{"n_layer": 13, "balance_loss": 0.00463, "n_head": 10, "norm_place": "pre", "tie_embeddings": false, "init_std_up": 0.0286, "beta1": 0.95, "final_lr_fraction": 0.1, "seq_len": 1024, "z_loss": 0.0001, "train_tokens": 575800000, "dataset": "wikipedia_en"}
Below are experts of layer 7 (counted from 0) of a mixture-of-experts language model. Rows are named router (the router's row for the expert), up (a neuron's input weights, with its number) and show model dimensions 0-127. Each number is 128 + 32 x the weight over its row's rms, rounded and kept within 0 to 255. Numbers have three digits each.
Before each expert's rows: "comes after" lists some tokens at least twice as common just before its tokens as in all text. This comes from a sample of Wikipedia text that the model never trained on. Tokens count by the router's weight.

# expert 43
comes after: "the ", "The ", "this ", "League ", "United ", "football "
router:149140104146086070110129112099140115133139156170122126145142163131099081117120172089118123096172153117150157092147159131100140139133104169146093062107087138088143095119089135126178102083131170131062093102138088079086151121132181161122170143105143092130093127118123103171084078069140101091160157119082107150078125170191117087135132168149149145099121111110130139116087152112056128031123
up0:169138120092097223087060074123109119095104145150122120146141080137139102141203097125138156149097161109166142106188125116079153155153107180194112125133128114085176125097141109084108130117178128050109105133123095115109155113149139091104171168119145105141177132136150100117104133157075187097134133139093074144148126080137128141143127135201108063146146153118142121145119116124089182121113
up1:103125116091103103098120148111149100135106157140154170176123139103128175119170090136161162130181175079091173109141137160149169176140115149099094098043152098126184176176148142114111109159135141124159166130144120096194167065174124084109098060153094084156146097088068164123107116146132160147086097128136116103143131164142126157137113093148127156146089144139124112158127116123121136116154
up2:142156147100123106089144146096124126124118179115098122078117104117153152116092138164098104113117134170136134108096138136124146147164151114137123116095147152105110123103109110085085132127083107119185121096126124166104148121083080148136084117108141131170122172086057118131113142158088126168149119184169072146140134167142079130110143176074101144064165170092107150174127161125131123095142
up3:126158112210086141148166105074085146152104162088102155128113145076114171130064138140062139130145089167181137079153154120119128118132087152098086123135159099131152133220127106183130136173159082172106169090114097127094113151144195153150123119153123090118114167108130097101132166128147115095135125107127118107097091087167126098158087160076168102101090151097127206165209174066117117127176
up4:144185132107148115131132124080106131099111128176136160130099094083082103126152130123145092107181105143089124129195114078149139142101143146064197116140147141155081108099215110108146127164149152112131100148125109132102134158182128094130112117114124148124087095167093145122109134210123059109060122091151138078205081126089119132149139110119191137123147095171123096154177098110148130097113
up5:129165160066101124172136106113137074134052099170127163107113100137099086145117139137109117193198087126065108062097099117148125159124125068208126106178118100165142138191120171160078176132161098133086122122113138126147177119099153072091166171095131135184082147116163136164140137111126143075096113155094078150134160120136096125141106114090143095106146120165150193117047108165109113157164
up6:101173091095105161126149119144127108106161082118138159150147142139160160167151097122098099148152223099089130080111125132108111118145101126078162053154137202127072093151093180176137126109166155103173126144155126187165096091190121087116100097122129116163149100111121156136153093135156091135141156143126113143111127109172169151097094147160101137167152142107116093155126030156143120082133
up7:161168141167177078123050098150169092109167168115085088137104188081136149117125111109084114108188091122132168107151131150110134173138104136111116126100087116103148145088098134147099104116165170127163126156137137094098092128183117152125121145060145150102163183176211183191145138072126135134078094141088162175137120120124175150096094135116117109091135152140076125147102106090136108124174
up8:099127154168140145166143133148167075244105101072100126129133087142149054090075156141107111161085124156151158156071133141077093206108134117118156140152157136112080104174071149145100140125098096118155108129070115135135110100172101140048159091137077116118103086189109089103104187145113069111097139183165135116133075108194081143142102091067116086167107112094111160076123125078110134144147
up9:093095113167147143061149142136124148184092152148118129138151132176152108130138101131114098092207152105137159163166093145108160107120142142147152066069123073142096128129109097099132089121091118079174083113120136065140132166074116094170190143137122092119107101155141107132079132149175085183113109095117144169200146143118089118117114157172136134121147121157117146137106085132206147182176
up10:124168144132137164076162116138112095137189159119139074112140112071123178176081101092123092163083124111153192121170112139129114181114122149092119124180137134085116146091159101144153172110083152157143147124129144147116096095160129158104180154138097158185153165131119178149215141097096150058175109126156106147139137162135105138132195149195182088128106135127165157149068134120116116104140
up11:132086123110048130110115149069160194150120141136136136093129158147165033151147128179115112152151117086119127032133121135128142090146135092150135088149133108144160096142106133131120103096157114109179136139139122122104124149102120061070120074098125142120186088121126158105179115144170125128145086159139105131131122196095118149162137125069130155087147104070113177093169108119114130096157
up12:123143118099119178161084133182136150089119094165123161126107113099150053173143074160174085151124136147148081078147100149116151137131106123122140107109154188115178165160130160153073129094140184159181081150100141113087120116130077100124123155158121138180127152103136096111092121107108156158134094131145115094156201082087078093130127194159170137136147137145123136195170156090109126090089
up13:195143154134122144176151125183108107157148201112165128080102129125125123121168104125141112079145106113083160103137175118134078029115122087102082079083138102119158107094125100137171113178097138131173148080140107117188097091130209102138157136121156150108110178168069143125150097128047128163050128137112156110155111135151077159120121118144108123136118123118202177115131072068119124188169
up14:086153119159113080177135137132133155162155157147133089169120124129097104088073169135168194118111083073105110144095135196167153123156111097181152127171167111123089118101098082150149158168129124119112117180104125139107149125136128150107090068145171129171142074075150115120184158113161142112121178164159154113155129144116142157100161115162059135096168170078121103091092083110102131105107
up15:131116145147082059119168105077104106078135097131149133128099135156158115069104149137147155101142130159110117106098106174090100132059130161090146148156142126146159098156085072151186133127147149105135089124142149133119097146105139164132106127128163102192138086129105109142117124214141167156086146124158149123070141139158117090097135130159124133165116146114169152091180180143144130119099
up16:101104138094102120093112118138107095084176110153103183096125127145148132132152156083109148119140124127090108093173134116121187101121075167160088199100121094090145112094126104111063142077094161179155117153129176146135121111141075135189159120156122110117081088124115128172113129158127088100098098187177121128115115185074134121080160186169110122158100168107088135144108153102106117163169
up17:149159150131124091112188115108186112168122163132136033134097074149127122115161111066118183091131147127077148113114093172132164158163135151125117139122173116104131124140122143103098130128115148117099132144096091097042109123088108092083092187099072179132148125150125108186123133117147083101139149123200089111043148095144064082089196184147133173120125141043117116080068172138107124172158
up18:065154151128084157083107073128142147143146100159154166113154152092091155124081146091151202105135031115160178113126153142079112187120160177090133111160114134117125139138112103098118164136110120118153143183126127133159119140140164085122135096096218098172155179094127070149135138068096134158203087118121120166154103128104095119128159116086107135111152174128148145177122127124094158138181
up19:155179114101113158155099154162163097148083140147054096155165139064120103105093119158136130132129096068118074084180145104128128111109117108066158139161153084166113135103191166073164069129139113128121184110103128128133112085165188118117189131082067113111074121128088202144146111113107092106102124106141156209137112118158117136170109172150137163130107130165158186124154117136121150065117
up20:105169140186127133113120141130173067150092116133185168126099082149135172087102165143105136185145121081106109088103141186124082076125166168117105169119097107203130078079100134161124145190163229105150167082147107151107161120175193097119161172153139068102142125132121051088148071182163111165129165147176190150120065178103128093131143098136120125190149128107115098095147125151091157137150
up21:149157120155119145114152165132116034094076152163106105112095098118101088062197085108087116132127169137145147092105172109099133117128133087110100084163100214089115093084099155074080080127089142157136156073135086094154060164128072074144121116136199102096143147127160067139096157134073116136113147151097128187102146143184121168098122134145093197158112110169140121141085149095153110147105
up22:139165082130127102136135104093078149188133096097084151162074167099109142103176164146176106155107114137093222128136147102144195111152076121107122136138163164141123080127131122117172162125157134135104072090166075135093113153122132052065097172113099138115081113158134063137153126155148147110172123175120133128116154150135104160099147165171116087108104124139116151066107119157100087059163
up23:144046104114103115084170132139058115147121085105147105161140083127188098094133037103153103158169100091180138159111162087133176072130151116140139117164059133140203108109158098108096144144123101171180178066131107098150125134143153112194097217078150143115077139113187146146095131112092121172144143175095152134104117102174126110129126123081080105110150127092078117143171171201148135058118
up24:095104077164124182148185097142129117159151104118058116068198080123089147111137153125106119104150134156095104125094091143195146147144142128154163150102114113160176175107115160206154113081144152107108153093127110115084067092108177167148165210073146134102098164149100095070140134112126109146140146152118142176111160153134081137162148195166128092128124077126088123087057064139152076127152
up25:167093076115113087128100136064095127136094108129125156129124111081126178119175207170162117149133119035161126107203192142152168133122157132164131146156138117126097171081066139128091116077098194133142120057114125116126114143126115121103135133145145131121147132149183171109080128127115064160106167162124172163164058145125130068161159137168197058131120131087092143106120075099116160114170
up26:119088142145096102188160155124132059166149168185122111128065134188139134124148120095128119148120152169194116100150136101070153093142123137092086122213202121108064169142164087121088115187114132126136134097143124125081111132101119153088116116121072150140128107107127141139057066130052150114091110108124096108132088135099164148178095146102109120186101179116173121114096127177119163126108
up27:122125192072126079113150065163130105143098087110142117170094126136123164150160155099074163184100131107147129118182108172144163147116120126141111101176125066069129173118139140081139123118087117077119141139134162110096136114133137156131147126080135140113107185139093163100129105127063107143113084077151164137171054116081150093138117073108129106102152113113174142134155130082116092117158
up28:124168107223102145043140111115129125093173104112098124138139163138126052138148149131101121142184091150184190086112092158217148205126137132122158112122142161123139138098134140090153097102116112098110188112191163134153147130088098167135183122145104171114071086094132152144074079109124107082135087136116156187154081157195094110141132138115157105092169093101107100083128147086072125149106
up29:125109122118157195122169144089137156099203105067153172151123192141106168134125121142099134156168196140141123115195105128159123100134152129044125187094171120128157096158162112137177096131134153181109098112125116111154173147154168138119146121127069093172123108120199162101087128120200130109063110135139176106102089148096095103125094088126145123120195158151160126175125124200123099139159
up30:147143158059159112150118144110102076087159133076191069137138096106178113155127088098159112134091227158185058108108135175076108110129122118170111081087123089190207068142112149156136159076091136092127119147126169137114104092126101160104106077162161154104135197121171124124113126151061110134162153104134130074166108155129170124091138135089130147158124124144102105158122124157145109113116
up31:112134141124149150104103127123101157096135118139101137121142085074075113173120171100125124072084146135120143167108123191185093087112129105112140131168095122182155122129105143125053122150108118109116066109120096123121106113158181186116141182142120146101148097109155112104106114080093024181165122108155116105149105175140151093191140156165129120169130127071102126187136143123140163063154
up32:095107158104111112055153118143104110083140225109147135137115142118158087139173167061164092165167134144096115118123101168079155150135138087113102115090145153121118099112166164146177097107117175140102106156089093157092163163153135084142092138095124102164121138088142127074097176138113106102089135173140140151170150185127081094135130138159197162106094132126100173185126162109109142102096
up33:075165124114125119147070081146175126086080141161111126146114149095107122160133124135065087136156110179151096086147138114138150138151055125158144148117133110110153132127134174112125121126100173160102087118159111139110073144108137149146212149112144135119103130099121140169122111094171123053117151092159132143094130105118145150128162183099172130100048101133102095119154175069075130107132
up34:138095126110120120126103080225092110095128171093193135129098096102160143089139137099138106113080220074149165158122059096148195135040161161138135058119082126125163101145175138106052125147148101103096116085167138131081141118106102094073151089095069166130130144184163114107107142157127106081107082132116156118115099148135178113198153107109153127186145108084125171136173136141152174106127
up35:115143166127162094099092174051102182100137146122140099091166145091104092111141156116108186118118168125116123213145133123081145124115078121111057058167109166058130145111100119122076103188109154143163140107137106152213120145076200163165172136187144146167112117181058048163124082074082134070151182096120071123138140094130116124126114153132149131148133154104180163101163087126150123109130
up36:175107079119091166152083130114130190149111110047158132164120113154106170146096160136125143163098141177104124112145113120104106124117173153072176095095121156127189128147105153164210163133163151106103102158117095115113136077130153144158133172111100061109181126164141189130176100106125150157191152098117118150121127107072093099126145106103089130146130121127132136170141157167198124118087
up37:093091154120132091100172139180120133149161110134060117139135105125089104112129132074082144096088133092102104100123150114128121108133138098127126141195161192110105133174148078187119135117128161107131142146149161109162117107163134133165081131168087090114099127161132106137153077083194123139086110100102092122060115174163117135097150078097105063170161170153090151096127177174084113059061
up38:110133156115104170179199084145112137122065113083133180129203157114150149115137061139109120138198106168148091119128162197140106086093139143144076176106157099110110127111142111125195097137155164125141167126162078148063150068104095127175122125094071152155113126075104111083177172081138141098121131101128091119104149171095087133181144148150148129097181126105106116151158104100136130151131
up39:183058077125131134105103198090143112110126139064136133179107143115160103102129135152152081111124128150081166132091172107106140065147172108126159052091091115148119137135142093146156123131137102115094102102121124141149117038120127152146121139095171111103175116107172110170123079130113189175153123160094128106076138141170109128143144091123116129137131190127097106147148082149132135110116
up40:162155147097042100157151143148156151089085151155073148085123148117067144163159150197075091128131147134135145121093177099107089123096120122091105140130102156162140175099091113130182128134089099178178109160128165161147135096103135095106160147152122085177181160162132143143163081126142185139135188110114150115131125189090091075142133122131133136105100154184160213092145098087086111091174
up41:102086088136065146107136132103115183129149091203114174156126131174184100079062140164133120110125097130127159165155111072137068133134122142163145166119119122128114108136172152149106138153066063136108152138171167146097068129106176100120107142094123121147137157079101110176170184150163086098084131109145183107120175142088070148104059111160130144164136064141136107126176192092130101119133
up42:143182140154118094090103157093107157136112136166074116107082165110108173129119131105153159167107193121235106094136146092156118134112089132093104134154144166151083153135108137139086145055085082143205125166149080108136124122219144165140096154160125126117122107140103093120106093140064158090045141101146057153090115109130068156112109107156123144159140165150169143089135093121162136145116
up43:135103131133130130161178131099145124095175150147163144168155121156141188080184117137110099137117127149116101191126164100122152123095182101128136110157187172153130121158162114122156107143038166158149122089120107151116174132138170174178116137101149094125126147095121131171133085149071101152156178062126077137111122107118070114114142137149131116098102112070151148165153166152115167138140
up44:073144162148142124135113112109094125104126142103141176165132195179091126174126093071175125111164196128112152110122157103157157166151115068103117098111161146196098182107157157126105156169132106102192086177172145167149169122117143200089149088120172115141113129129074116164161144130189147125131165157166098104114142134133147113175187182122070117124085146145107092046165114120079115095162
up45:181143096090069119142152109076155070156176110146138167130147165115161097092130094135176110149171147115121102097099156116111133079127142090116140175147172099117152139178114122149172110100165116132086109082176121140086159138172068193125098172180164108136154107164117115135119168108110126084114162125054110139146095131167103181153125105172159150173118133137121142136119148125064113164121
up46:188147123154105114147178120163175168126094083191080110122088128114150160072073069146159098141187158169130208123127117155149139059160123140110076126129107080152115161124129062145128155136128162133152123114075158069114133125113102115135102162119140108106077065076175099126141090244131171191134121139160090114108100084160105038105088135107064133123103158097120157049144114177082166075089
up47:177156111129124119066160138122112120138131125083110111099123113111160166108111093136110156096105145145059067097164115134025198160112135139155103073119114153123106156066156154114128154126114137117219154115119142132144172177174085115132145147139184066098114064104101075098133098068179157227100117128125163146098162190131107088103134133158114123161169072149116207076167182122143173095156
up48:145099094201104132151136174131109091189101135147093131131072112077140137092070161139109092139118166154146130084158144092103166134110076140179157091117097180117124105165123090128186096087148166111117205099090086084149177091174155144218153090121178144052118152160118099088138148130111134124123106175194104170099110095172142071188112074111155110047158064118109092141150079142137125125124
up49:136053094149119122144104180139118089138194112150132171162069173157154123075168151151120179111157150150133137079133114106135073115149089078132123098125136099136154139165186125101102111083135138105154146120075181173061103182147117069116164144148127093139130132133105149173085196157109128150074179122168159123121175093157163143143115175165082146186186145090145136156145135112197163052049
up50:127109114148150110146161113138172148125114150099091204091156058147138098047169101083179165161081121133154155140147154153121159167179077102108115103124129159102060063146159099129160089138108153088122137087149112223134127083112129163107158141152138097159129114113191178155136158150110110142166076140154093132106182128171072071145127137135112110083111113161094170139135141187190104159177